python train.py --n_layer=10 --d_model=192 --n_experts=128 --experts_per_token=6 --d_expert=96 --d_shared_expert=128 --activation="gelu" --moe_layers=[1, 3, 5, 7, 9] --router_score="softmax" --normalize_top_k=true --routed_scale=2.45 --balance_loss=0.0194 --balance_bias=false --router_logit_norm=1.0 --init_std_router=0.0091 --lr_router=0.000807 --n_head=6 --n_kv_head=6 --head_dim=32 --vocab_size=16384 --norm="layernorm" --norm_place="pre" --norm_eps=1e-06 --positions="learned" --qk_norm=false --attn_scale=0.177 --tie_embeddings=true --parallel_block=false --init="normal" --init_std_qkv=0.026 --init_std_o=0.00581 --init_std_up=0.026 --init_std_down=0.00581 --optimizer="adamw" --lr=0.00175 --beta1=0.9 --beta2=0.98 --weight_decay=0.11 --lr_head=0.00826 --grad_clip=1.0 --warmup_steps=235 --schedule="cos" --final_lr_fraction=0.03 --batch_tokens=131072 --seq_len=384 --doc_mask=true --z_loss=1e-05 --train_tokens=395700000 --steps=3019 --dataset="wikipedia_en"
Below are experts of layer 5 (counted from 0) of a mixture-of-experts language model. Rows are named router (the router's row for the expert), up (a neuron's input weights, with its number), down (a neuron's output weights, with its number) and show model dimensions 0-191. Each number is 500 + 40 x the weight over its row's rms, rounded and kept within 0 to 999. Numbers have three digits each.
After each expert's rows: "raises" lists some tokens whose logits its average output raises strongly, later layers aside. This comes from a sample of Wikipedia text that the model never trained on.

# expert 14
router:521496574524526497489487441475512456560449547462599491446459522528554482452507549525517422506483517537540466531489534535563531464508407462482490600538493481495540434499403533484485410484527468572462514476528455517476522502434502503488513543497516504499470479464486487384502496477445541516503468468477470513512551533501460427459499593495504548457504475482467528434476441546484517502490446551417454549617547487509469494518475506552516459541541497479516484434507504471567524542536529495463538519473504482599560495478539494547440468475462473558585502531528507503488480477500515563
up0:477534520509491536502522464529493510424489475440547491467492479638508528556459534495447519471487535471519469498448569430527465530492494462486510494537504551540415507498457564484455496537516488522525465522498508516495459513547462489444585496429513451575516441497463525487527488501436541508505513534438555415493514577477546475510434522467512391484549486496589500505540561521478468579553502537522404529530430495510450488540474486553501549448477591529469497508525521434491469615505526480527484524522454481539490470504492561487524478516528491514482482404491464576456500532481543512
down0:478414475481538516557514489455471492566489538519484517487453511452462539485592498487324500480469497402553416512552481510478515534469508504492484463452427543557538482557528456551474520584511496518475456495526483447486492556520487451540534470516460478589526507522514470485516528454511534518484519465512460496591554546488476527459484462413584511502490494455525545465476484507461520534532514520471552479489514488481566482514561524540518507456524469491460519464522503536580471472453526566517439531482528412502529477430402514443471523461542559525474524487517493525442558540485518496
raises: "-", " C", " (", " D", " P", " L"

# expert 96
router:554508444562501552511522560524459476556460486538521510543492521514484483465500411476519561409468487500544422540432544553526462537514526540476522492571493498520551464566567441577458598526552531452535509513429462468500570514480549498472507464553502492558501466414388517546504388476507498519455491508493442517526491526499486410496491533506479473449542563480520513476468488468491489556490457509458560531484455540500478499487587520540492539515480490506533524523574496542496479516459562547555469436450444504478504579445460504437480517473499514464480508433502474452500467516508533451
up0:551464524534568555509505462439415541510491504551466520451449433485496578530477482471472534518531477506502548504488552478498516532510539558567512512502479528455544489559461478512526473448535425465464485481498481468501532475449522504523483525500504551505564543493566547485551575482570582517505517494430493470504354461459495547503476493403518488448508561590400472495490506562561514501459538512459515587522553444498514493528481500470503492533518520470480460529468500504522486508521494460458484460547562546520510452442542406490448451561487537549531455486506538451477564450555460513
down0:513491424567431462524488515450531525483591497520549471532544556463508439506464534533447515528467564518483585485467474548560468483491363540474466531461470507478484491568477561506519466511510529480432452560559488497472465455499575524516518483458515497539497462479532533573505550499506455473550443483519407492472531574530461489484460532513478510483385532523521477521519543526537438480565518488532485455541408457521497476483451541496523498461523469520528480595560526542584426488493481435498499521443486477427530525436520535441536511502546491456484518495485497459534514477497474558
raises: "1", "0", "2", "3", "4", "6"

# expert 59
router:456505494508483557428433491485533454490462473499485459439536521426486474499455523492427509448556522445499448532549507566517553427537570501494513444594546514527493545501521458556543527442504560491488520519497500514511448561604497516429486460524462542422541513529493521528481432525553521469466525510485532489520501491499558487453527465492528522500520527497437507500478467482526451408438535538537527541458574481538476425549428550541461504554517511473471438450521455468530490492455546494469538474524487542572449543523462584529489458487553461421496531506466459504467466435572451559
up0:527510486499502555477482495509489495537503566517533506486517495502580461508428485519510469559485486511471523455505444514485527496477464544539525488492484555484485467557463471561479550492505636504440443612444584473452549520611532491506522506530493512510556502505574524477441526531523508515436510520455536478502483588408546489469548527450536419533498523539467473500532486457509461459500411478480481511471570467498423485468482481499501492527501535465497525531468491474478499468478470424477427578492508486481512520524463520494472439493489440521485480533369520542618509505507570556
down0:586474454531431567515530399454521540514431496540506529523468555466540483493521525548433482517529459550524527509490502503532494510517476490453543539519567481470594508537433406452517489493496534493472510436538529531497479474543500438473487461520432498481426503528462533566492451507519532498441495422493483479550535483485496515427526480522441476551584500582448551494477519539450510420471445516497535578535574536550423472502507436538500490576452541536543477510458458542542490526480490548447507484456455584499463522447484502543461539516522480518494457466486482562501590472510480478
raises: " cover", " influence", " design"

# expert 79
router:514413490501548515494545481512455487508518480511523504465506499557468519441502500582439462462443474552535560503524515486547547500480435506494433448481482581450521540514568489514430493526474508517504505510562414508566570418558546544514478569593516482492459427516497438487554551483521476558493454481536538426547518528454500494423442538517434562620492459475468511489541431467506459522495488547544499483503440523476504523463516536462525506490502434528490526466554504545465524422512476577459478449449569428515536525496473481469478518495495465584506516511509545562496510521515532469
up0:444446549481453449564527441487533472465520604563408488407509517495590549531498494498475505552464513473467588497571461470478528469431506494576504501504518457495500467473445467541524519528514410429470584492442525482532523501477531476534474476491438600429553520460525426515404470544439559514511515460468471516498513516523469511502518536549452524475543481528437515430485534484580522502436448464528496538578515448452506469466503506495498485485492498479468529479526455452524461511447474465497467538570513563515478483527588475490501516488508430513517521497508522477481466567533506467
down0:476558496460476474537482562517494477559487478563522511469484434516439563550456458483485518535525517534554455426496466443511503515486490483457449538472500518571424502519556464484502579541510455473508464565474449443457483508455462546479579462528430559427576537512475515545515494507554513462449479525519442592570498483555501548531475466478479528493435519496525498567497471521530485499501522426526520505473475509516541522545471551537536489477504496488496480473550540512497445461516524459499549483511429435529548483520495467461473472490543380500619416483543580503486597516510488449
raises: "ut", "irc", "ested", "ast", "ill", "ected"

# expert 103
router:546498421516508563477505478521546473488480460441437497593510449538538448532474512437503447498522498502438496533503561557531575535531511453495547522484493442461483461479467494477496424437516543507518481548457456542498543498550509557520558415574490569508595494476439471546439496451509541459509436512456482515530437507539538523522487469528437428464456493505473415486532511471548447515456509587571531556419521535497533457506512515420466432566578536487557552541536497511478480479494523498451535530545466476513460455440517520441470473475458507489485502518505556546528467504534517485
up0:520456463504511529470453443495505433533502507490444470505512431536484596471418509552473574499514452509497463461501502504578532478524478541519518508543459456552491477464522517497608493552549561512499445461461541508520544535479511510466496461562479489503471425528500540484482480523573522514475481447514531521511462523418494520521489499515496502557426497509461506483499525366496612486433459416434503455474539559474475536440532451562431539546473466515536537430515511449562444487491467536465559493519484508405455538510520492546501447509555469509488507540469462590465463487522493483
down0:463499551428596448484596521496477519499540560491500499554479527536455520533494462453527475551463494535497468559502525528522485527509587478447554516444547490484547541481511464510501414490524481469516480578506480477426535495441471530513535557441475525466534473494542472443457426463497516501488489516496488416499454532368471577515500463532506451430445521526529519443482462486536521570531482544528452544530527495451504501511491629526527531469463447511494544532458562499556522482488450522458495474524573455471582487465472431540521433534517495468433467462509516519498478512499549541
raises: "|", "Source", "==", "\n", "2", "===="

# expert 10
router:425430547565505555562508491550516459450440460466468479510555509494458476480496547520482548514491512504503596491438483471499541517522502505471519477463557532387521509514572505503466485509456527473494459539495419540549468493577489481470550479521514428497512435515474484480530550451432496509502506516441545451556428496494493571494446513501490477606507447464475485555447574466505506533566529479527567480538419499544513580472557473474432513448437510527457559522525562494435559438504497497447461466448533473567490474486462469449474528496509450463471552497499503516459507525557525555
up0:510509536484469406524488532489451514499511491474530438564555458434478542570486483460497572479460515514497447468505535436500486493507526544529558516534485520507526475492517428505565506470517475569476406523523534517473505424469465483440471437526474519508549558550520471483528490572525493504548490493589498538493454435571495481491464565465478473490519442478430514550476410458489499453527539573513467554501509467493600427447511537511512540547501544531508448488520552404512551463513500491522567570514528447560458497461486487470494482455556552492480481457422533553539565430540474528
down0:419502486427450455469534479506476535475511480492482540482561541478480532558500463472573537435481488541441493504499518510567512568486458534491467497530452533482484444509590558488520515477533440465483415516510512491517445474490511510467467519515445511556486405483551433544584534487521514483526484495542499457549442440554449503472513540524445512463459592528520570446453537514424413471485488493571459483484427479482503591538530547507494501448507558539477480487503508410460501503463459473459518512476523492524467554565513550493436417491513532495579534513575530503509523546576515518
raises: "ip", "or", "u", "id", "ue", "ust"

# expert 42
router:568556544545526440521552492489541521510482505519495530512500500586451473581483513507517476530524508497484504529480455528554416583557451475564525535419574488442490568531484453516489540486450451468513595524493532409462437464496427498505528534470456531499527558505573474490468509441491493555496483571471565524539515541499452506535464453475470433510545533444526409454502474450563448494477516497516479521472455502543455489537477507483527451459551521508492414559494476537454584470513466517435484455487501483516533476442508459529569446441500435482484517484480433521501517537548553455
up0:485529493478505519526483435491422517466458553483495498431504455488568510491538531529512508492557455524505536501510448572469505487505442504504444571513532500500480476556472475545481541582436516568501503499482537556509596534513470489481500492451561502492485546539540499531494535480521472581496455490465509464472542517492454509489497467437528465524578502561557593502501537481537474524391459464477553470505452427498537459500546580465447479428519514420425576500509524469555474537460508509442515455561540513525565550565495539480491539504507474572525423506507482383555490551459503501
down0:521475481489475533492548513483479533470524480464533536563524523493535590520524472477503504535539492487472467443513527485495485522470478497491509476567620498455565441552466495504482433497577469538553456495495506503456481437506486495415468518544470552514557500438500470556412490425521457500508492546512556530558473452507413539456449553499547499470430521483541514449425498540570529528490564546505516444499477501489543518450551511464508438577535522509518524448543518462410519494504606548435566500538457474495484507515506449467552463506527413428441552482529455532484507563517533491
raises: "-", "=", "L", "Location", "D", "."

# expert 86
router:478495487542530459610437549480472480535483558555499484417491501462527482596486489493445481509549533440459452479504552586477483470535531494536532453552486452454517500457574529433433478575483576507464539499472527499491484515490478468494527471430552560525536468421543524500482589526488509533488495539463415498509518507537494502495555445527540418567462496463460575520503560556482468572435508480481498494468517537570484437544539528512463476524507497495517570537475478468477451563450564443485490547520466500437468515484509511477523478535460462476564509558485439482507461480464511418
up0:483480502516464538496487393505578465522442474453502491511452476551570567446524544505491547438429524542510449520544503434544545453477479456471457519464491528475476479505471531488519491461526452535509505506523442470542582444454485439511475577607518483496542487520465479428495473541573562504585428449483535533449502476511503525520504496541504536542592492512523492429474496465482563469517507453474545514548489416476542522492459543507502481482463537495513493504437563513547491499537461612497537456517484496478496488426533452483479509531570466605529436509475577483494493512489537450
down0:452442535473482481495451517490504459483443494516493469483413562520541523543546530518479452447474558528435518527463511526550568477570464445533451521511612549507480539447432453486481519475523528572522475471468471538497610458494540476470420540523519526578484488530509464543489551411494513488534526472532522504482587533479573447465483565500546490540481531484482522488510495506460532497408441540491514504489461467574488487526450477485544511455441465422481467459481529436440503474526508522520506485460570513496565550519538446535502564494503467504595533442543448473457493478476545553
raises: " ", "\n", " —", " –", " .", " n"

# expert 12
router:506490493449552548531522484444495520428544498465471458564424520519556498418424539497530535523511541516476501523548513559414490517497549496516533469521524546482498494543527454447464448472449452524413515538481530501541477412556437538518515554429548477448434509517454486512489448443536496504564454502506498496547512494511514549379557462454568578486544474513476502496465477516480566551490557450466469547550537494511552449518471497500509555481504442525425536572478476437485522525466481483532458589488505474450568507495555403524517509475518519448503537513476508480551543544486477536
up0:417469555514460575515508504454516559528525540559595510445491487479441497475506507515485526475527492542444529499558468501488523484507504530473440491497511467552501445501483477528509509461465559516595498494494513495475589527514506485455467479594492509479603490478489502544514526557518483475552527428482478490482489478475519510532543486517441558512501509549535572554479454510500557519384511566430490412525439514386519591460522505450481545554442525568465481484542515524534427503496539552501515470471485522460504504483443454533564449516509516548524474542462443461490545602527509489
down0:581456432431521503448618566470483493497474490493445528481571565553460450487532481553419474482449464570475460517510506524548509518534556554480515568453445487520523513528469500489467477497521487423456478475507407475564445522452463474495543541497473536526480511509532488431463518487482495496503406559485488390503507510524485470585562495479500521551529566488477513456533507502455499456483446466483589571487509469506480539560556509491557519445540493524495523490431486522512472529468612511483485475470547462582500542483518543441506476487451565473537481516512471514537513499567501469
raises: "\n", "===", "The", "It", "In", "By"

# expert 104
router:500509516560496513444512504527542431466567481484454492505477482437530452499528446424577523456477487509485506544479485415597467480520548523529524503409438519563499470544414506444457480468493484514505507526537530452467525487513502552458593480467545483561525420508494527539556466460441443560486495439520526530503447503523507535519522493453553473470487480491395527439544435497549502543487520501410462462479487525532490463449450579464473511528443506519523556465530482426544513462497492457531487541564535580520460476582536487537532525441499531485532546509554534460452506564496518468
up0:556479425528542453447513509446495498538438512502534524536540514540494516519571532567512541524499496515505551467523546485473483543447520528503470474527576459485574573525466518518507514516508536537528511417469466523466520460553525482514478440549484491441498458471509502476561506545524489473517507561491572529566446535478457437519558491494598414492500496560427448457498555516585449472511443518558476459474510540515534425504518586485500483542517512505512522566435503527596470504525459445528502486494559472486500491476565531403481451508484519503615506589504482556530489441505523541
down0:544469585543492552557439466466430577528468484494435502542562509544493498445485505488459482501533500470460594469536517453533570458453546511513496487532447479523430491480493535551525486549426505509437428499471501465467516528523473493449547458402477546558561508522450494507500495533459547448528548477451448496527498511532474497583506522575498472467582475502448528469528536474479506538488490526515470582428549517432501504518517501477504508590518519493544499543488553530536481475439568558518474514485520527427435501462437468559447514483491471528528501471477414508453452556552549438
raises: "6", "ards", "3", "2", "4", "1"